{
  "num_hidden_layers": 10,
  "hidden_size": 320,
  "n_experts": 64,
  "experts_per_token": 4,
  "d_expert": 64,
  "d_shared_expert": 0,
  "hidden_act": "squared_relu",
  "moe_layers": [2, 3, 4, 5, 6, 7, 8, 9],
  "router_score": "sigmoid",
  "normalize_top_k": false,
  "routed_scale": 1.0,
  "balance_loss": 0.0101,
  "balance_bias": false,
  "router_bias": true,
  "n_groups": 4,
  "groups_per_token": 1,
  "init_std_router": 0.0193,
  "lr_router": 0.00044,
  "vocab_size": 8192,
  "norm": "rmsnorm",
  "norm_eps": 1e-05,
  "tie_word_embeddings": false,
  "optimizer": "soap_variant",
  "learning_rate": 0.00298,
  "beta1": 0.95,
  "beta2": 0.99,
  "max_grad_norm": 2.0,
  "batch_tokens": [32768, 65536, 131072],
  "max_seq_len": 256,
  "train_tokens": 312700000,
  "max_steps": 4348,
  "dataset": "wikipedia_en"
}
Below are experts of layer 2 (counted from 0) of a mixture-of-experts language model. Rows are named router (the router's row for the expert), up (a neuron's input weights, with its number), down (a neuron's output weights, with its number) and show model dimensions 128-191. Each number is 128 + 24 x the weight over its row's rms, rounded and kept within 0 to 255. Numbers have three digits each.
After each expert's rows: "gets" lists some tokens that make up at least twice as much of what it gets as of all text. This comes from a sample of Wikipedia text that the model never trained on. Tokens count by the router's weight.

# expert 50
router:104150116146142155123141155133121109121163113178160115111160117147134156116104141162153102108108144135117130146131136100080166105123137104090128133144158116162117147132137122117113111115110161
up0:112129108152159123119149099147164162072131164119153124125108108119108104114105089142127101119147142166158144130129136122135116086138168129100125082103161139156153110088144124121120146099141092
down0:123134132109112124121194098078152151133130114155145110153101144103142145143118151122118121110115107110107135085075063098146101142078132100133099153154138166153086100150140149122120105132141119
up1:124137091138122203136098155112129131144125139124119094083103104152108102121110123133135055117134147116151128134125134092121160130113152099091104076109166127132102101137112121168166118132111127
down1:146119118104135097127124129137139211198165129117119140190145149126094163122139121145122080105128134119159152130154146141142137142124140156117165148114131145105125145161137096128139095132122070
up2:084132144136164139093124146152113133134119126137111113127124081098128160107128180134162122146129173100070117074153145106134132145123155133102121129153094112157141129107125156142143153131046133
down2:121127176129109079139114138125139131144141089153158124137154159102113117133107156109123156161108193110095098124111119139124156143154109150116110136120117120092123138098135162145099154092114131
up3:097112141109132122142145099134129114167121067144155091123127101135149111098144117127159171125155137117127156146176126116154122127158142150132155113145124089171135124086156188089129120114189149
down3:117128092126151166140116142096109104121112121130121150097185142111108104104152106077160173112124107130085102082157134152111135129147132115130092136110109111132106161090118154135117141101170157
up4:122128127139153140099100154138133131125103079129090138106160142150145155162116102159156136110126119162134129093130129066165106130108112091130107171126131126146111145136111117125100148139127107
down4:131094154112125173118118160086165076142078119143123128095157133099096108144106152130107137136116105135120092136087140114090169129127121116089099120120124123139088162158154104122123108180122085
gets: " to", " would", " ", " K", " on", " can"

# expert 46
router:128133127152149161144115105175100152117111112176110100140181118109141108133082131161106140110150141125116108127137205132092144103122136150113136100120171157141139147145102126127106116082105147
up0:131103148114147138102139082128127132117152088094150133075092077125135153101111108129150129104138139119146089143132129119127121087090115128092134089127129104130139145126165125113146155131131153
down0:097136117131150112095135134079141152103119111093109167140125114126092135114124107152122144109142120089132161123083139107135110133141140150133112126093082145147149122147150111139132095144054071
up1:113126120109106137107089133138099155117146142151093113146151133144106148104135143162089127123113167161138122138153141059095157128129142155104170138147135102117142171161127158141164181109143109
down1:127133137195118142162141126166128086132094129118159142101153152145156153124160137093147113098130144150110083144117087109141134121164161133157124121130125152165111089093088144098141102167177140
up2:117093143099135082110158158139093076135129148117169119153141108118082128098156114109110149122138150116100126122101118150111159080109123113127106074128126136118128123138165104168111136119145121
down2:142146104097120087107121120134149096179126136149134115121162165177107152136137114113105119111132105077103149166181145134108113085134153119174121113175127132145112127107132135116101157108178076
up3:146115139132155164123164145123162112123142124139142106139078129126112141107151141119114134174120118158094145096138139097126153153132155103129152154118127170148166095082140145098107112090114145
down3:121132139161101118128165097186111073164106184131164127122141069123179121115151093096120070133125154126132119112094156140146159130161145104116121128093117132145115145108108108108152151150116152
up4:157128144126138129109129116160127121127105144165132146079132096151132105116125118071105160125167157133142143102124188169118142151142126103159127149093112107077122128146141141132133091139144140
down4:101137170133166151159116161101134129134127111149112092106101097118092117150086157100124114126138094156142103150105082124148081126134169137122140152121172129079121147140129137144131098136150121
gets: ".", " and", ").", ")", ":", " \""

# expert 0
router:092155140153141138111147123140121140143182141133088123097146101106109120133130136160117167121181133115117126126103190105133188152120156126121152158156126159113158161138166170131095154123115105
up0:125119164126153209125143157133154064115111148152092110158115117134094117124159143146099143143140156132126118081089154131105154131121127148089118142176087140141144102164127120136153143109144119
down0:164135110119113115112160124117108159137155130089131138139136150143140111102112168117103106160115115107175161109106144118098159128134126133118138083144086076169114125107117141129115120098111127
up1:118134187145167107128108162135121136127086148137104146163154097177122128128148115134129124099141144136099131096123131130137156139140101132085113134158120108123141131161100103162154175130183133
down1:096139167106105120141108126146090148119133111091127127152170135176098155178160159146096085113124093148163119141142144128136137120117133110119193131142096141113102139117126124099153130162132100
up2:163148141148137125117173166119137117131164145159134127113160094124135139120109127098160158100090185124115161126131114130186159174166113148141122134137121149130117137077146131123161121101092142
down2:147156116152135130146178130076127097142136142147128159126117110172142147177113139097157138139145151095146113135128085124186128176159127110141144119150156133140140173121128151069114164121120124
up3:119118134131133115143144129168131101174167134112168134092154092144127146126103088127096094124111123136112100152087129094133155123083178148152143113139126126123152111130134128155138145126151110
down3:160091090188116102126133093132140102148112145102101109141134158143112147112102147144126136108144132183148123115154115154144078144155098156080126105145084126161082113121137162097137114144151127
up4:122109131118134144111149118130097113161125131164137139097128170130113109115128142104135152120076145134149109126095109119129097168129120076140170149158152113155119165157144149138135100174086128
down4:151116155113104176109133161145116142148145149120109150125164116120128103056117145100125140164123114114126081134125128163114092117117131147110123158118119137140137159105149147159088145129107140
gets: ",", "′", "°", "19", " (", "',"

# expert 63
router:105117120126130140115117135154104105097171155156143117129155109119130111100100097162108118116166135156111111090131160143091166123115125156147129150146132119147125178128116149117169139093084150
up0:120106135127133138098128124108111127103115109171124103132164108129120155140128084152082146124137103113125127113135175118104151142106150119142186134123152145147160116126105101130123131105167167
down0:141140074148122123128130130118140138124165141128147099142116174118137141172177122044133120130102125134172135119151141148192123083127106143183135094106126091136124161128130112089165115158139166
up1:106101148156157130109138163118140131132142113145185133154161116143091120107110109102108113141136147101127156144133143171127155107109101118121148117139126119129121104144170137124126146139075142
down1:119128149125123135132089149107153110103107150123141126127095141153137129135129178111102154161112115114185144138122131174151145112160126134097102139137143112132092154086096087138131174138140151
up2:119078136136176101120071122135192142146138137123132122121138134131117136154159168136105098102128069139112134142128143107118117144118094101120092167129130122112177146151105083100162139130089149
down2:101145090133166143103146115141115121124117137117157134144124098131116103156113111082137152105128099130122128125145138134107127111115134148135099138075115130096123135138083121142098168113113130
up3:113171098161168123062113151091132112114135163120135126165129140150103134158126103126134110097149168154084152112128151159131142102131157126157109121136130125132145101134077123146187089055185153
down3:100149171135164080122166121153131139129082147109111125164120123103125119139124094110110130182117094133144101120139095157117154146136117097129129175145129104120131131104159147093162091155099101
up4:145137093150146128120107151116163094153147120116136123136151136119098144109145104136128151120130115105146129157136142153104163160109108139142122130109170129141105123118117119120161135129107154
down4:126115109135137127149119123127150175163116163146063116111120129106147127150158160163123137080109158145103157125167089125103135101121101112131155108147115114142155097118145109100146100104127097
gets: ".\n\n", " |\n", "\n", "\n\n", " as", " for"

# expert 55
router:099121153136119143114118102141126123138136149147130125119142141097131115161100127133171177126148159137136104155143161131145164105084166119133123168134147143104117156089152171123130144123132125
up0:127139163173167101152110141133121102147171138150112132118116112132167120133121143123124141133158091145156126104108146144162124082114132123145082121150086104081143097076143132152157123127138103
down0:138100138129164170071119165134133171109158121117132099168118121132127146156112155121148127127098168092145135095129121119151115130103148063128132121151171121134125118184107141104114104183121158
up1:142132111128136123145108133137124148164132147121102151132122099128144124138113146097135138105160146140150105144110100127164124084088124127107176121113094092121063130117134177144126113096119122
down1:131125144093116104162118123090127081108161117091117090137140107161179119095115112072088126106088103146135107153103123115104107103143101118107150140148108143133099118104190124164108119134116081
up2:193134140167069102090150107136105096145141121155114091135148133160152121114101135156110137140122083119104120144136114049128117105108130129117116164140108186153145135115152133146119138101079134
down2:118143158092156115141151163118095111165126114091134124140134084141154097140159095123123109137132150122101104113093104149144095121144154158157148130133073124112144177108148156109147150109119113
up3:112110103086148122139153111099098105125138087128130097136097139071099179150105124143064131117161122145149131124125132174158182133157136120098145122117136170143146128153118172149094114103084142
down3:126147130162154118162129143125136112129135139155157148150109078160127120136087177119134097095153138129153146188144099145114092067153138201116118142111140120137129140079160135153116151106150130
up4:093129123166132170131167127130154094114113129133148105107121108100151116115115094184140138123154201157117108169132113152152122114059127136142112154131132199107162119108080118183132140119201102
down4:141124077137131137144117136119118087129129178141149128133098086101138111140133112100099137108125157114141150137122145149158115094107134131152095110094119143108133151134144141143183114165161209
gets: " in", " |\n", "in", "\n", "ant", " end"

# expert 10
router:117134102147098169130100155143126113170109157149163073105174114141154142119073156148132117115133170130105063128126160117088160164119167140120124140123149111139131187125129162125119121094102142
up0:112100107120130129115158112113087123132140129162146135072124129111106144171156112119152125129057128126122118105160146116134130144166145115135088154127081147122074139163154093101152118134063131
down0:127135136116143127136137143154170113096096120144142113129110151141166105118126122120131146152141129095104063161166146101107124157102113138111099134171108105125083062163123141122114165108153139
up1:104130119135122135119137161170098068138157133133155154183121078135162132146099128196141111097096139130079129084103138204126158108104146099144139135165122095092130140123132112131139144133131085
down1:094114084102139160105135111151154120173114101141137097127124133129134192131136119099118181135100170133127097118127135125095104162091137120153117149137110153148094149078128133135111135135117130
up2:115120151104114127132114145109144161154108132148107104138165095131111125137131112110124124087182123100087073131089125112137149125142185153132156142114117086103121102135102147141130151130075121
down2:055156123164123116137114099125127099104124129124095152106146142109159142125112177088121113121138133152107086140166135147118111119146170132160132161090105134118095100147133130163115134126138148
up3:130099087130103206156128147131138128119123176091155157121135111157152122175099127084147097131140138111137141148125148103116104140170164119121144122100128068118074122086117146115144155152146175
down3:113108111114140094136092149104101128156129111078137133064099103169194130160174167125119193134122095106120117145148078126140108128089138138104136096100115123067176150098126190129137113102127134
up4:119112179102165165137123176062121124127136118085106094158125128109121102137113123139110168084108093160171164111058131147142134160140128073148124112149154134133144141131136132139121121119050119
down4:133125126117131096108123106100115092089107168137119074144132106140130090143170094149111128150127083111166166146104124155139148099126182136143172133140122177162095153097127136111088151121165097
gets: ",", " of", " |", "-", " was", " ("

# expert 52
router:128108134125104209124121158203132151087140132132124102146143117111117101122104129147099147115162135137124115104137183121110163084085145160121124164125123128155148143130097141135122141114097113
up0:118121141161146150084147099195186125119099123123168078115142082121092150152189089132164144123126123099061140123158157102147112149189156109129132139149112108086065135111132105163139109152122127
down0:102122116106156137137145111155153071087148136147075116154130148128125098129155101132165110131117148131128134117150133132127070124135140154126112144131119117118091169105129099146105140159122086
up1:154154119106096149118161133124151106122118133121098108107131112085169136072149142111093121126112139120117126112122137175107131128087136109073136122124113148158127108126090162157129109124119085
down1:149107128164074112105127138139146154107119131121084121135142120081114136149143129120102127150137153120086092113098113092145124147122092145156095134122116128100160142191140108178150126140114112
up2:149107131182131145108122125116121133120112152154097129107134145125091107139126150128083175089089176120133162084115127159148122070096114135091106180131080100152130108164121111113119110104118117
down2:145112132130163068125101186120061108107102095102145133077085184132110107154131161176129140133077103134112142147139129157155107142115141115095138149157173109146123118151130140132108154112127132
up3:099097126124095137124115141167158122107098072139135115115123169124097178101132124096145122126091124166116128080125119133131139117105125098099144165136142142129120142084133169120126131147118117
down3:127101119127120107121157156095116126125115105078158111142143140149167127111094100110149088147096155118123152167162129134163150186144127121141138101132103107113142112098157132177092128145104095
up4:062127109134167144118107113142113073090129150136141124134176138096121146179142100117127151163091133133134119125123185114114146098134171136110095109146126138182115144037137162144133113109141163
down4:156112185145122079115147126130154116145095100163181124090170117131130122075144166093110139104146091089109119173142130133137118169154164126137157131127135114098089106118138157149139150132096102
gets: ".\n\n", " |\n", "\n\n", "\n", " |\n\n", ".\n"

# expert 62
router:070123100133174159107151143132131117146188133154180114133123147133160159119106141133130134127130134167112099128124156086082155125116168157082154140136144110121140118116139125094128116135090132
up0:103112137173103139129132163153096049161132132129137119099151112101088116125100128142130157114162116118151098129153171121097161173142141113111173121104129149110124114124165128082158134120095109
down0:119175143085152130133103135155126095160132119138154141118171147124134110128132110122095118148110088133124104110090128134118123170121121149129165089124150126133127094142121136143135106149141108
up1:110125099119145119086134121121122121139133086174139136129075137119117091179184119139094151114086105147148155098126088108142097092125129122130141121143145081144100122135120147152110127119144096
down1:101160098150156136124146104123133179168119080130109111147109134101173103136080146141128101133134072143132142158135109116106126119177099148118138107098140113148118118112091142099160130113121140
up2:149152139089118092170112128125133135145089114168180118145127120138143092113114116147135106183123143127136129126129145147152105154155084105135113160122152139101128108140159140146112122089133155
down2:139146160145155085113160134141102074104131116080116156119118149139158157098180156150164138140131106140182152140093185092103137144123102142129093122097132115128116108127129172154112190113150110
up3:136131105134121106050095175146079128144168104159173081142132123174117102146136093106148130143130101119084158137117125128083137094114139103137114116159154144161111117120116072159148138096153133
down3:089085136127138147115157106150140164157148129089139076131153126124115174123153124107131119124118113109103162073156121128089129103154123139170114093123110105139104126142153122132130103101112102
up4:129108167150155133099134128144131135139133158135146113120097154087128121136119106128124105177124171180107140090136118161138096119114084122149164087161127105123172150134111156104118154128111125
down4:116110098157080123115115110136100093123102143118139115099137128072151108145121085109122120135147128080086121102120145113164146109147159137153102166104145133174141121169136159108130118127150138
gets: " to", " for", " in", " from", " by", " as"